config.yaml
balance_loss: 0.00496
norm_eps: 1e-05
optimizer: "adam_atan2"
beta1: 0.9
warmup_steps: 223
train_tokens: 409900000
max_steps: 6255
Below are experts of layer 8 (counted from 0) of a mixture-of-experts language model. Rows are named router (the router's row for the expert), up (a neuron's input weights, with its number) and show model dimensions 64-127. Each number is 500 + 40 x the weight over its row's rms, rounded and kept within 0 to 999. Numbers have three digits each.
After each expert's rows: a language model's description of what the expert responds to. This comes from a sample of Wikipedia text that the model never trained on.

# expert 3
router:483468494472475557474553482557478539522542468553443464534525468530456548484522547527454542473526536443502534480445486469486522447453456448568518509449556487451487529454487447561499479559549549
up3:487524524509465450500385498461509496533495492467560545466505518504570503525582445456505467489491453541476454493510580554487504584543580530471478433524447421549478507552480532514524489484462427
up4:468491548530465473538443461503497460466477507504512598481444537435516411475494427435501492472487490569536503527550418493451466524508535517440498445528522497522531491479498486465487482469476461
up5:514547483553583434454483544448462492464375504504495520563520491455468427426535479475526464492498490494506497538544542529470544513488530503445510522562497586559474464495474485500450501481493441
up6:502538506438481442526388473449541481483472518481517570435529535517564444489498436486462481497501448567508470461550471514533513528528559535451502516528443428539489479549447526388495519440523445
up7:565491475552500450523459549529547487466504502471543492448501530467538502519474423452527469500428504479486460432559505555487506566490582557487538453521471424531476465593440575474495500493500511
It responds to: Table digits, sentence pronouns. Final digits of numbers in tables, years and percentages (200'8', 92.5'0'), plus sentence-initial He/It, public, Congress, degree.

# expert 16
router:489377458505523537452534461500511514535535481491490546489529456599462536537580519529492525485437527526460492523455499454461502455498482492544497470493588547488534569437565438469527435515482527
up0:476486450554541500486464509484567498455487586469502596485570517491491505506530541516444518531483526580461500457550507509496461482487525567470516503568522486443511536451508453467452501549481462
up1:492491485482537491482490500526527540494478537411533522522440475521519528528550478456503501495503548471515544527549581575448512536525492497510461509562466485532494545490553525501508483497531418
up2:490464514559492464496499405486521521508490427519600527581493482464484435492514480557459526494523494599458512555523557442477476556472496522453504475547508447529542501468458494440553482479429488
up3:563481578478530517562448566478433499482498509493522585522510480513430439503522546493484486480463513506471456541443529464492427455513500601458459457489535421610435528511450492412503486427466528
up4:504486547550509468478485499430549544468512439549533575443453513505496450514453491507456527568466550526524477554517492469477435520494547499472522448558515448561430536488507500426505462378406505
It responds to: Month names in dates. Month names in dates, often after a parenthesis or day number, such as April 18, (September 25, in May 1921.

# expert 4
router:451599557505462535483526487514482489449468532576483556526485503479507547567480539460501558503519497466534613477461516475471496445486467474521524513506535441416477490462494467508509494607611493
up0:438438549492501474528477515506506509494472550457513607556473564521516509535529512498539507546499498516516512430465486463581478493586574503477454480498447470451506435476519545468443498542542459
up1:625497558485519464559524484501470474458492502495513564475494471479495495459522490547537530455540528491504464442511567490624470463519515535481514554491495484466483455542559543490550496495504469
up2:419511484548515490569448538451488507561448540548525454558588515452439499505486539430458506508508484527457477488474602439490511444542577525481501521555525505515492509562492571524495477534458542
up3:476520461498485460468513444451511519494529524522552549530483472513478474543500466474491479454515438467456518508485483455541512536575515501520500485535457489548512517510435497487532461486464446
up4:499495534534451466496453494489536530514504503524505536441475478514532476498481471494563518532521452511518487534531461534511576578469507513464577517499500430485540447581565544492570572484514416
It responds to: Clause and sentence boundaries. Sentence-final periods, line breaks and commas ending prose or table rows, plus clause-linking conjunctions such as because, while, although.

# expert 33
router:518372563439541490515504486497488525563528520528516477505502471523510538498537477516538502487432478480510504473442491515583456474448428489504494432449461535437587474530386542498469475433506522
up0:484436555469511468506469485506442534536522481545527490439419446464535529566547465506485501534459409497522425502555449524514484546486496529469528506465420488522535470540476485484520514445490497
up1:353483562443471395491478539533452505577492498581486481562464534428476487487502476476472443545521559498492405462497542490560474610480525553498510498511486528466498508571420521479527546455447539
up2:555465555469498453482426483479511502528510458531570488572450469484502512513503491457568495396523487479531478534504447481552513455447602451518496518500474452488569496495503494468513524423491473
up3:492551564494465464527482466496539542482529549521590477499484512513465526517458441500543372554505427486461459517507516450444509453535523542502457447500481534577526502492593482505489471555533455
up4:490539449515486486481512500421530541445530552499555444438457477504496521530471486503521450537452534517498441471508511548473497645521570518472454519546456509524504525555482493504498412496572534
It responds to: Name and modifier words. Words just before a proper name, such as nationality adjectives, first names and of/on inside titles (Russian, Federal, Jamie), plus table pipes.

# expert 13
router:440439471487536528473548465535496513549564476514520492537548438461505533508487479498458468566433544474524540513420501460504520520509468466539563588426566393403475499448465476540458486546414479
up0:516531561506400456500469548445570549549477486525525565531517446517488471469463521502434434495534511439510531571506565584503494539522474451492491432506512589493461530481453511540525487473501403
up1:482528547458552490468485473445491585502432542408579453452551538435479520527506461432519465518487544421599458487460559482541570531575498534509517487520513475478477518524475576468437491524442453
up2:549538513517648463459470500524549512523503476524550485545539464514515468542511463469472485489496527545490487551521476546436460490501538511455493464511479500443542535506472468508471477370499567
up3:477530535522458491483401562418523527517515455536495508494480513483555510521451535472463446515439565504464479527516460442538464490518555534497455490490518482464565497503473573481533427430509436
up4:525469497436444486502527490489530483472490524510515513437573502478530461509495496445470413614435501530494461506516503566590592537506530489525553529524532515491473508548578490502503573493440505
It responds to: Nationality and sport nouns. Nationality, country and state words before a noun, as in Norwegian footballer, Polish speedskater, US women's, Canadian hockey player.

# expert 24
router:508454491456478534455525510512511475532494479482452491503475564478482526462491504574476601536519505541474511488495545484457567473512465509503527484432459401487548568488479529446445522486525475
up0:491467514539492502440509522433490431515491547508554461486518460505503517445517518481462491586405523560470463548528519508496459545542506529480454546560472507452584466555514538492514522500504478
up1:424452486457479436453429504497482444546489468536510517384479456530507481503503477480473480558525474514597429541523523496506508571519489566525560488501466517484584530599535484515428548520476520
up2:497493524481576450440435508536460439498407478451479509440502482438495479516521541478492524505508477462462491508527482485452561504496527506472490548469455530502508560573525542568564519458495471
up3:574524542568511466474488526466555465534461511528469556463546503498544489507542442415414492530488552556481494518497459455554463560564501481452502481491536514504484492484459448497460537482451516
up4:510545524529596518528474536512440486501531475491526448540501477554479521516564509484489502478527531524511493545541430560560454551506465521493501551509469487514506457530462586400467439510492465
It responds to: Coordinators and list commas. Commas, "and", "or", "&" and semicolons joining names or places, as in "Earth and Planetary Science", "Gold Coast, Australia".

# expert 1
router:530459495469473522458507541479483514508511451567480477514565507536506589540449547555525458492511538471554538438486469487459563491516450495489510547518441525477434541495535436442474525503428534
up0:488479527443510481541484515484503513513543479508527520569498544490554478586480519500490497499511468514487400519450559505496422482515464507509512597484529506542473502543540510449429557397484485
up1:420509513523538478519425483484547479476506513473550573504459508462592495536503437490493519488514503562462438566530515509509491537521601549403432470526454450522487506510476494470460501469487496
up2:543540492491484458496427482504466470525488483455531501571487492549504490454511418460478516444462505515466507519536484490484493585552494505475415426481537555502537496482456488493519497442571483
up3:517514494473492495483552533512470528492499499466529546450467486565576544460529499492519487544514517528551434515621426466476494580514502460491425477515499508478493516476520468477519466501451467
up4:566460496476512446509480475549538458502395583464535474447515481457543492464482497457498501503508495579554495428520532505471468495508509532505538500498483492567488524498438533468464454564440485
It responds to: Table numeric digits. Digits, signs and separators inside numeric table cells, such as race times, scores, years and grid references, e.g. 1:52, −, €.

# expert 9
router:452638467522525531477536454540495488499564472496462446476531517534480496492523514562411466461511497494529574570432506510462466496485494485569461538470541333443478527439537453545511492562543505
up3:508535471544531475508507499454490521413563574465515473402512427594483505501544533494483414586483468575513444532519489501491524553543549563474468531506520470567458493438512454474462490512510534
up4:540515560482458447520488586475522502547455527441507495482532538443506519507528534547491431455445487499460437501481485581446534535524507542486441538537525403479446475513542512523464453448492463
up5:506537535499454458445451498471488576484487498510513486488484509509550454578480454518490470465502559505471454567496607524508443552522540500461476480478466458454512434488464453489469490503486524
up6:561542504529483432458524476527489423448500500522483453572496494442545521493507470465479540523590502563499450490558515544547521494506559491513509542513480414489515537512498466514514501512491442
up7:508563454515442455521472552505471541482445497497503513423536538503499491534489457500491484466534488580520549506469529521474446487485576533504447542532504477478463439476501482520453600536526526
It responds to: Line breaks in lists. Line-break tokens ending table rows, list items and headings, especially in country and personal-data tables; also well, also, while, non.

# expert 26
router:456467494472479552473551478556479536524541470544441458532527473534455544485523549529464538468528537439506535475443487471489525442448451447570520510456555478439491528455488448559497480550553547
up0:624491527525483461531448415478484439508466517459551469513549507521507513549449496456535482491481469560474518472542444504527481508487558477474496483486461482517456492550588502455549526388507403
up1:552504542532554489562493509491508471547483581468540518438448543492558494505520514440500465515491422500470472544475441534454508594527540529428462456622383424567461510473470499457477488505433491
up2:476454477461525494521524511528525454481500481507558456510503512503653457477450493412444505495502463509505498470490499556522521490531521515470470442497449454590501538470444595478538442484507439
up3:525522512542470447495486540457545537515503477488467543493540552479574463525509446468460459559484443506513512583543498527533503478561485501378489464568527451599453497544435522441440490419502468
up4:480495457535463462484479556472512557487465644478550506504545525543515511487490506536533520564432502521551495474563465505445512540470583546508512558541531473565491482512483530505525562483539509
It responds to: Punctuation, spaces, Cyrillic. Periods, commas, blank spaces between table cells, dashes and "and", plus letters inside Cyrillic words in tables of Russian names.

# expert 56
router:491550500477471532497536507534494488539531461490495484515527507598455516519477539467560528463485525453462484469485484511560578388448445476556589547508506350457550517441500483591556474519533519
up0:452553527493536470446508500453553470493489555496500464508544535408504486490463566454487541550450553526483420497462513531497507435607522544491495535593490504529506515487483478509484480556497503
up1:566503474541558438476481599495511473523505570502533492547532523524513425513498461450540479603517501507516441541485564555497467480515574496503519496590544472502448519488446568517514442515460491
up2:524603482502484416483490456510550539449476499439528486475495504555488417506412479492551508509456531545484431499470454533502527474544575490521516486593499449526433410524551466512529479532517483
up3:481510513483511453539531456527428483539475517495563526529461519550486528549500424528578545477440453551541392469539588511493521499558488522517496427416421503511529456492504575486492445495508463
up4:594496560571459444531481465505466428453475533502517512564499622500507480497475424565461469497548564541452474541588534473526524519530495500445503474496525476516542514462434427467532567537499512
It responds to: Table and heading markup. Pipes opening table rows, == heading markers and section words like Notable, See, Pld in wiki-style structure, plus is/was after titles.

# expert 11
router:499501504582507497536532513501508549558498450550467581478501534443525568574486540517575503510493509471541498500481503400543513522552427453536421468514460541478504546500581479488505546532464516
up0:549489533565472442560550505503498525516470540497492525485525499540522522471507498496473501481497453514422493479531497444568512546442500539483508503504500559443476556553426526489536438493546429
up1:442539519449545501548547461440448434521468495487523567480450507523539488526498504402542531438489480504471555529458520495525484517494514496511483492541440513556503469530487505514472531482462518
up2:485472518490432515486509553413526512556451523493462512571489487495511407502487454493423482489536442552510525481510541587451504454532521518434422534529471471491529520478451500450542547509450485
up3:485517607571560514500528469517603470490512546471516515499446590470541462423469431579474535476520506515404422486508480470528440542451504573449494479470487484455481473498495473514552530520467514
up4:537453466552472421518515582523523490478545490534494566477508597522503500448408480441513524469442495492512482464506458544590568501522544505468388536562502490484489540455466550479518549479465499
It responds to: Year and number digits. Digits, especially the leading 1 or 9 of years after in or a dash, as in 1968, 1997; also late, known, among.

# expert 55
router:464491421506539542453577486477525502537538483563452436477489450585472483478513476478475445491424466475515525553494537509468475448496487456529499436471548556457562515458512498559554477505474489
up0:572544516553485493471493532483510546544466536505468462492451510440495508449440425425506523467405519461464468516480533510463433467610511554473484448487508495472488539501474539494463456477467521
up1:529531488479502396481481430533456483515510446494537516484374488520463441493513387432464454451495439578539498447586528517511476480468554501507524561488430495439511532510484523479514529506485491
up2:565513485466441514481482406517383550489481528475528466565519511504497494465509468508436426488564487553441501553531502528437518479549522498489477596456490468495458455529508505450536441478479493
up3:553518588516500470497432446551439499558474482458471482463456493465493517452520507416558547521474483503525514519524531549533506486540528542497460473526527427501550489504425606500549461514531439
up4:479552500527490541468502503405540460528456480522554468469495466542663484503511416522521516461445515578490454445565528518516560552490518493459513507499499489481400449482521444485523493448543486
It responds to: Digits and infobox labels. Single digits inside numbers, coordinates, scores and percentages, as in 56°12′, 61–59; also infobox labels like Spouse, Starring, Died.

# expert 17
router:504538503469432515577552561484501456475479522524456551472520537535383543495509498571437501493491473470525504464424491500504488507497484508516464517493517598467518540461516513517540539601527618
up3:488536511561504483535397481516490463450478556468555481401458557439464467519528473482487609494446433500567469479464522554542483478507487455512505452472475543511444526527497558490439466538477483
up4:516473522514433504558535495419500515404470492477511574440534452507479511437376529483452442471501522488538527517574439540446470521534515541468463481454514506515469466482467494488460556477470480
up5:498550531451496517491503490439479533447488471480443495443544490506565509487535539437500532501448425482469472533484465551545537489529470557488461502497453472535532433560458473499435433522498498
up6:568497474458481476494489478472479486476543559488523536413525474534449496497544542532461400564485474515510493479556459494510497523528496541446502535547487500539610513511456438455466532470507550
up7:552547552487451467507460487412502505542504511493458478496498507470556502496504459474470472399447515514494556510452604493455458558560487495434462544577485485489572530474469508497573552483462527
It responds to: Word-initial syllable pieces. Opening two-letter syllables of words and names after a space or quote, such as ho, lo, Mo, pro, de, pre.

# expert 52
router:474398429543424536464541572528477533511525457515521453575500470481518523559494515545613468475452544541496533512493542453482444491501524481546542429549462538497454493559570502435482434520529511
up0:568504533553606481466472544479516467507562502522532524494501575485598500458529490382455467529484477539467435555559464490533580489535495490481440424526494514507470461448485515466484585481506522
up1:452540580581469491550481559448524514436499517479527555513486593509486490506444455507491456502481478551491521511552510533442411489495536491494509455494438482506517426582439466515472452496489489
up2:504502555443449483532500546537534470478480503471543485562436524448542431543439548518542536495560453522459481522503568493503562476483507513490513496539502489502529521447634530449531473524472454
up3:494471455419434505606494558495525511473431542500531473411512480486569443477512525427504523533592575510546528558556491502482491486541510464514538484513452480548463501552517516429513485497442526
up4:521436555434475482471426575468501454537474495539463503455518470461533529497502457453551461503537517599526504515524496519514401541562491507516590464489449360476492548514501532475500591506475465
It responds to: Institutional category nouns. Common nouns naming places, groups or roles after the or a, such as district, County, club, station, staff, album.

# expert 15
router:476496512492527489594510526443474509581521504491477419493529461534457510553459511497513542517485491455528570499453517524543520508439456475581477524486505609475500500467468423480454475504505558
up0:537521497547539499499436519438472507532489578499575497466469503442485488474467505505458468494548513519450490485497565482436515557419511512498442512461575464525426482484432495446475464392495517
up1:468539477571531485538452601474531484405428521507490491580494484517512459526414513496483536501479553519466501487493452479511458498473585477513614543496459439500504532565535441503424514510484533
up2:536546498571485491564470489457539480407448499443485516469518587540506410490469491535466500420495444536515495484503535447475481453456608563496487543478552468524459516487452518472480502455479458
up3:450564503543501493565488540402546467488459557452472546496553517526508506524508545494460439473486466519512468433498481487539536493462567516535503519565542488561461516447594452488436487537577493
up4:486496517514470523545427568472489540510452505507581474538451542390540481499561501546484500572488518499467462532504568420519418483500523540509543568499444467492511512507511524439442484522402509
It responds to: List and heading starts. Tokens opening a line after a break or heading marker: list dashes, leading spaces, ===, and first words like The, Distribution.

# expert 43
router:450487518460474540427501498481505519437512516505493554492513555568375497513474525592472518467444472489518461524457475437590469478464505441540474519493539586547561497426560463500507516506521507
up3:514632494497478464530471474432441541547493525483498568449428552525472487499481422505513493467525460577506451517599610497524503510474497501498460501539461547537488472472454504457450498539495518
up4:516468535536454544487437523521508545503519499442460537407474466462470451525484492475525492586528420632529431489489522495516538531527529556499500572464523451519477486592536496478553494497458441
up5:487493525499527498434460547456566546483572451460575615375439501509459498559542495492514545495448433517479439446470491454529471498505541531497468502469457530512533483458530543515493520441457429
up6:496569548576565480447447445465477527445403564517562511424521481489509501474468433525480545485499503510490421448553502540468500477419528487465514473522475501556523462524598503489518543512477521
up7:511528508551478455525482586487549434523477491510543481499450564559470497496519489527521568562494473512567494591546441528462498532540489469488487454460490518493494505516478464544461393470504487
It responds to: Early word pieces. Opening or middle pieces of words and names, such as co, comp, ci, Vi, as in "E-mp-ty", "comp-el", "Ce-bu".

# expert 49
router:416485445484528558454452481496533472515455494488502473555509515447495488543454469440472526480503499532516529518469503481456422480463492516544551529454519353540451527532569476502494540476486499
up0:513487508511553487486484495424564452418413520466536564428464492410421482438524404509542492445558516515456503489521494474481452581488554494485550532495506440468513465501511519517467483480483513
up1:525512562468494465580543548405434509441502508494547488534503546496498471423546517506489442586543507521446545467502449440460483487500562509487551508470477558467524424551513448497537581425546521
up2:488472521491506478467499507528519514467416528466486531536533527520491358503501528491442468496496500521473490522494457530552558475496531510519406531518488557407494419485558584465580399459448513
up3:517503485481504514451543427501534482478534473545566519545475477477604507408475503482527496479514492544568498530518477489532474503464656447475461506525534510553477507524544474484494524392502474
up4:525482546522528468434467497476513451495429501511579459517497495553558475515442561434475497523510439525568490560468547512485503501536537532520564500544533394606508500537523525511486501491377474
It responds to: Plural endings, head nouns. Plural -s and head nouns ending a noun phrase, such as States, season, University, century, series, as in "Dominican Republic".

# expert 42
router:494529557467542512476540524553452539518553465498547506520474451533485484451532513499470493498571555511500524492510571535545555451500436472518510527446532554442402590448532564502572461515578465
up3:492459561528496493485519593433499536538475503518497520499502476518543464458534521483498571478527499522555508496529485589459544505583462489478487465518454524516413471505420554538539464486528458
up4:515530448523503488491439506535563516534490516528588600564469582532479470499479494448474467518475497434570476543395514585512467487534520505451460418526512494552431428489484457473439481523480494
up5:490505532512530415520466434505451509407490523492444471543490531471429499460498431519537504441551449474449543523504462525511471503522542486397531539476496528508437553538524553488539547491509515
up6:504519488476555450490490467497533496507491459493559478455477445458498433593396539453479470582615468520517456527488445519512517452475504542468525469490416539505504478526490548512556486491481496
up7:491526507515471468427462548407491450516520524455423491488479429458507491506536492524455442578473487545596532502528496440471519489601496468495568566518481515541514453524503505445518517440513486
It responds to: Asian name middle pieces. Inner syllables of Slavic, Chinese, Japanese and Indian names, such as y, ji, kh, shi, zhou in Fukuyama, Hangzhou.

# expert 19
router:482441461501508473481551505540489500538522487529481560528517499534437532517523534539523531488507507470514494501496509485497536501483459453530523533453563286499481510507432473523530548528514547
up0:465494543468524339583455532467554541544492542519481572523460517401487452554463461502562500554510416482487463539467535536493479509541505534459530461484528490544474495563467510448447484540484531
up1:451536544597479468530561501475478523450538562454483486473456536502605516507552412547537498550497446592454492476543507539529444517498549506471490432506496564487476460442524484511479559454477530
up2:479521550593482464546470462501484503512478603493527431504516489525491404569501508494463488552474531552490479488525556602470466467498540578476547496472501491455484429414527516494532493461496514
up3:514498480552484490473511541480515483485457433533523499477480533515550489498546449570469517512485447491415498512488462551508497547526519469488531543553550479542446423496472506450474522456535516
up4:504478479527546420466486491535482518524494466493540574450481474498491373516472455506527456557533526587479496576519499499549523575531529531485525509513504476496495467470474627489510572494482518
It responds to: Table cell separators. Pipe separators between table cells, especially after a name or number, plus closing brackets and semicolons, e.g. Meyer | South Africa.

# expert 61
router:508443518525503520467527563517506581532556484487469528527555493502491504549406577472504542474487554509486590521512470483513437525564475549488403582502529457502484535476503464624487517507469503
up0:499487497539475484472519535406498536474529501460441535549503538481438512522459456409547480542500524519521554513490508552515442587571493483423490540539517432478454436576418480473511522468494499
up1:489476549462501471476484552506536451552530524515555502472525471493550463511479496448527466508465526520591517581508488588572474463601474529486490451522536468567453498516458493463541432488500591
up2:524541513585527483446503470459512537514475542453560502498513498518515493479442542502410571534465463503519472485434596429463496504499487563499525553482525534525472471554466493503483431462466448
up3:551454490454499507499400436567467497494531546536528449380462535474526504488519495525472455464526537502505506590510420492506517495548528475455511474481480428527454481477506554468537465481456464
up4:522507457557498495528442544457579492486511520482510515454500467450514508567498469500449474553511575555553499510427469530437470488580539508426452510565430446507467485550445490500506520528510453
It responds to: Middle word syllables. Inner syllables and agent or noun suffixes such as er, ant, ator, ion, as in "ins-er-tion", "obs-er-ver", "parod-y".

# expert 34
router:460436449491495574542582497434443503494505506444446448524550506455535535440442542436561448523489547488499481497515509470413552495510492439531495460433458444500541464516601574485475462579478407
up0:537504557519562485520511470527497499511489470448511493517569524500512477466498503460485417532397572603481408518562449518501508469511541545476472466498515503445432554542477550466472507503581528
up1:486533445489494526540550463440556470507505511502464483447492454467460496508406502496558391524509472503549517525506480563489522514552544490511477540514490486446517401636575465452489516469457468
up2:355527478506501479567514478447438560519490540489518509573511501526606553464486483512510459555475419571490465469558503457526433547529607523526600521472520464536505534516523486464496461454441431
up3:483522523498448492454517477514474466512490546491481566555544514474549538457505454502519533542353521502517476491443464526530450489554488511522496533512522505497509527438510532473544509374489486
up4:522525544450460484476492503490520370482587483437500542484431486485425505514532490454515531444469495473516487478545474500497409562523553455473515479549518475477447509508527479502435549497488526
It responds to: Head nouns after articles. Common nouns right after the, a or his in prose, such as novel, film, album, government, school, temple.

# expert 46
router:455456529479413523525533522521492529544519509504495519571496496535456508523535526526403516464544507462488513526456503486437491488451469496536531455434521662518408467465525484531564516498425523
up0:459423545515483416534509558495504527538509482449522573495408497474568486542516477500535535449497511528418491576536494535445486480476531469493509460502435517531454442529519502516536539502485443
up1:490497468557490449489475443466526511529513527522515469533482511508517459480478493464381485462488476511392512598536499569512606549490478502484507504493472499562508441532467538518569527563486525
up2:482453546514495485470521591523527511513537536489599498503515508476468550504560491525521488536517544525467408500512510506489467464503527545469526485485495521561487518460467499483496522538432399
up3:502477518477590445575509531568498476506565427494514510505468564498488485470582445489564499467458527575509490537470496519470477490504506546491531506472479530496476511488477568489507526423528515
up4:494505477551543527430519524521532523541489493410441517499464585464537527535451484561547492450530455452533379542494429521573538476556532523440500474486436479461474517530464524481532540517506499
It responds to: Ranges and coordinates. Dashes, degree/minute signs, slashes and spaces between numbers in page ranges, coordinates and table cells (255–275, 11.23°N).

# expert 14
router:523445531440454491500502438518506504466546549464503495562502508563590541434532546519488468468510534461521493501466477510539600466446496494502382466484444566550581483487494520520484481527475462
up3:484461494547609469509505502437481429456501531561541452530500442500536482505439517565537442537378498517472478467487518505480527485537555537483572526494498508568508490491556512501505439519490511
up4:488500464523520488540417499489533418494471555512449522517434476475540452454462508462517470497474438558491524462602457547456482546549535599468488445485383511530469518493457511478532485515518450
up5:511453518580513476504474503500515450475510584511563518514507468503551514501497506396562446528503480536486485509478458500494532495547542582436490447490478513494443540475464452497539518518458510
up6:536493544512519489485457480459513538535516540522481488506509465486518468535533500494556485523501512596555501476464531483498453492517526526393539564546437470540492470552499556491540522491486514
up7:511498606494456425487461544503487487532542487493502539470505503511465489443471454447497512465489441509477493528464471453518529613518537491473510453532537485476519464594434545508401470482551515
It responds to: Proper-name word pieces. Capital letters and pieces that begin or continue unusual surnames, company and place names, such as Rocketdyne, Kroenke, Kodansha, plus LaTeX math tokens.

# expert 6
router:481577588495489499507545481560528549509551484471473453459461495443476517445417524522414462454486554475489525502470482468497548458489475492539581456530548676492476510522492461519486515461558518
up0:524545558487495438511492460458437508442530487565527509501422428487506506515567494507492440491449469539439486557604447488563452533573538555442529527472515534506465549528521480493484568486436501
up1:464532514566504440559533497474511514476532473468540492438479513434562467575568523506523442550469544488457473549620463486516534585518534513445525478491534514515404499494517459447437508514496489
up2:468546518522504466503511552400570488485445567541478552533546438552469566531433528508465517561499463522502470457470483461466548615473556548484458531527524504481490510500504473467419471455452507
up3:501577505488462494516489469513485505533505449474465555522450474459500441474494507419484501480507529589491492518488515517525473445512507513506540546503542511543485525487442493471470507436548449
up4:480547518560464399490478538508491520552488604538478516521476417460476470481538536457445560536503523491478489484495511481425455497452552538500469517554516515512567488466444540501511429459521442
It responds to: Opening brackets, quotes. Opening parentheses and quotes after names or terms, as in "(born", "(diminutive", plus math braces like ^{ and _{, and dollar signs.

# expert 2
router:508461495444497518524538477528413527520528480531448452481505548518467537544574544515506528537485444523508540518528459467543511488474503440522508570486539482431478560482537554533496540517479531
up3:472453465566427488438519510474513526463498555506457482563495514458521514549511454474514480473512514551494503558531471455460465578478522502458514499526517506488496509499503517478586450500437508
up4:499490484538494466550478382542505471528520430475515481568529538525460492523504496459459499518500549471487518549550497500527513544477550463432466444523505507468498547562508575479513598426473478
up5:487527500500450487499485521406482517470440551415468471521506461496557460422505518504562456546517450566524527545606495447422503453496490507490518515531542504611441493522467443432518540434541475
up6:501523482593516495458505418468525524444486478458506525487472531453507478525500418487466458524481527568502485381500545520487480502571544536502452527476428473450501482562541484457513532471520499
up7:480444536470501503563525493527444427544499480517507487534481499509508525503540441492554481477483478568461494489516538516577528466608528418477527596513518456517454430539580587438509485505519522
It responds to: Word-internal pieces, comparatives. Middle word pieces like ar and al inside words such as hearing, swear and Commonwealth, plus comparative and superlative adjectives such as largest, higher, oldest.

# expert 53
router:500520431382476531478554529509495493551547465551533499528428480539528542518549531481491513478566503432513478514471535485466506512534467528537511493522400435427524474502501423558521534534510566
up0:514509462451439498522496470476476506522470456502480496507428561460545443482494540540541535471511453548552510511554583443444578512542490484491538470548444534427513404586555495493543498428497518
up1:522573483444511465537534460493542374455355540462535506575481501525559510467531488509500507452491551506482483466508522450449545585495549491477523483561453497496484508476541492493478455473443517
up2:499535485499495489580500493437488567493524561492557501458525458535516504468493535521463413499494526467555450450486481546444529465534482551487492482533401478559514506476397456446454625554414508
up3:486506503440563482545475457479531518484576486518456484452510537448521571498554480453478440504520416525500513469531516566527565456503507495465437486539416427464517526456411528509509554530476521
up4:487520422496520478547509504519538489495474495578480513495481447530540495558585533419561498548561544481463434536508528557582501468494484496491463579510454487493499446519521474444473460529496506
It responds to: Word-initial fragments. Early word pieces and prefixes like ex, Con, Sur, Pres, or syllables after Re, as in Re|ad|ing, Sa|fety.

# expert 51
router:512585483465448531445522505499518558499497486559424550538522481492435470495520540517540485485455554472483554451492534519525463467545445462497523497511514485505517465562521468497514508491514501
up0:540556480492522474468443501453485533515361546514502504499519492493618492530468514535555470569419532512479479505497505526467460501463480556451581479501521502499518475550480431446483527499432450
up1:491518456465537516515453435455483507548493505488522525483541512475517521528523410509476498482480527530441450499465504509500557496465523505468511525496438521494423478518514511460561506572569498
up2:538510496479504477512469576513475504426531530529544538463398533520558513554450527427517465504479399555546512492499547511503476532539531569494524522510384451545482448579504498493455526497457551
up3:469492599516464480545461509460458487524495510457461500480431423495480482480499482503554505475507504524494533467560467503488496506520503507424482603504555535512474479538499505431459473538531508
up4:523591529491451489467494466439472510527531486403474532488440523512494515527513504483474507464498460535442495479604378508451508545448508481533530483499447537487537402586480450527545540514446492
It responds to: Name-fragment pieces. Short word pieces in the middle of names and words, such as Girls, Kerfeld and Femke, plus table pipes, spaces and digits.

# expert 32
router:446533483490542556535496494510477466506522415615479494471516450500428462479538537518470511514526519495485554468443481481464484514472464481536532575453504607463451545510574444560444540579519541
up0:583526518483571494467454537509590416524459506534465470498555471429508511471452502487529492556455443463520437508506523505465514425532499505510447492509508476544513472521536511490449502521541515
up1:559546476510487458564476431449430518475545455505429494484558445476476469507502464536502508449468485512523500501587578497476472468544490447447556533528569469476585511491517446477451518498545486
up2:520489480562498466464470434522469451554560497514529524449470504442485411516534492431463471489592490572501496502530523622537527572497528483489560560493534521517461497556498542497513584452531482
up3:501483541496582451547474473457574467483503467482553520545533532494480393457525461501450452548533543566489528512518553512526510522471511553456487497509490480519554509468505470516595569551550476
up4:533503575539505401568461533421428478501473425494469498494453446478497524584514509461439466450492453480488505558494445465598476574456510518512502571468477522516511534532527580470524524494446502
It responds to: Digits in years. Digits inside years, dates and amounts such as 2023, 1899 and 244,777, plus number-related words like million, century, September.

# expert 8
router:470475504476481553472552487563476534523536468547440463535524471533460543495528549528456539470520536440509533478441485467490525445450464439562521497457551493436487522452496437562496487560563542
up3:565452499483520465491453488527561435561488455484542554529466507415528496544528379523527504524510463569493466483557492473515452566458531531493485464445431498488555506505510513543598456471475458
up4:519513480492506404535459496473494497500449511433518553491475491458546486507459463490519481544503474533490491515521482517512484519765582514444460498556471476538498472536503539456497529449461485
up5:504528469456557512522483491486549411490483513410473506443525545442548527481504444514468497573493538534506411504612472530523506508530564509478492574496498509544545454507467530450476555443441512
up6:490535522430525477520424504402545492476477514433516491422485545503597512471522493451512485520546474528540492523558480487526530550573571535441448468570405463523541443542511536430512557444471440
up7:526531475571455457500498440488445548509518498563512486476503515526545543475431487478450506522425476553471488544553509450480494523470505496476447541515488539545507373550547537503525482418480516
It responds to: Sentence-ending punctuation. Periods, ")." and line breaks that close sentences, list items or table rows, plus place-name starts such as South, Mount, Hel.

# expert 12
router:481477493475507583545480602503533487494470527504497443442487488509489491499519534582535517528501532501448525518499477501433437510415484506531509455560487472450440500477433451543511486517521441
up0:503542499562458487471434525474452388423534525485535446474524503530504443546492538444584456576512494528465482575554488518508444600505537531529528511519498469481504519491541524481446448517513475
up1:485477495576496488488563510554462481465483457475451495508513504501528443461384464467479512486576531590518518549466444496471446520579516513483477508513514527520486516494533480492481511442500439
up2:480522455476532514542482513525536464546410534506537496490521523511537442599554526492465510494540523455501358603484445493580562490491545514500549509519504540553454448465548504479430575524461505
up3:479463454480493507439531523482543512501494530480474539452570457442571483555595511520569520511434523521503456530515477526515511504518610521487551515501515433505471478506522556500509458506495532
up4:510525528415495486489442523479502582494564514475497536477495534474515476491515499472545434408468450524527506481554516517459484521493559487532527510496456485502452475503476511513495481468503499
It responds to: Prepositions. Prepositions such as of, in, on, during and after, often right after a verb or noun, as in "published on", "resulted in"; also list-item hyphens.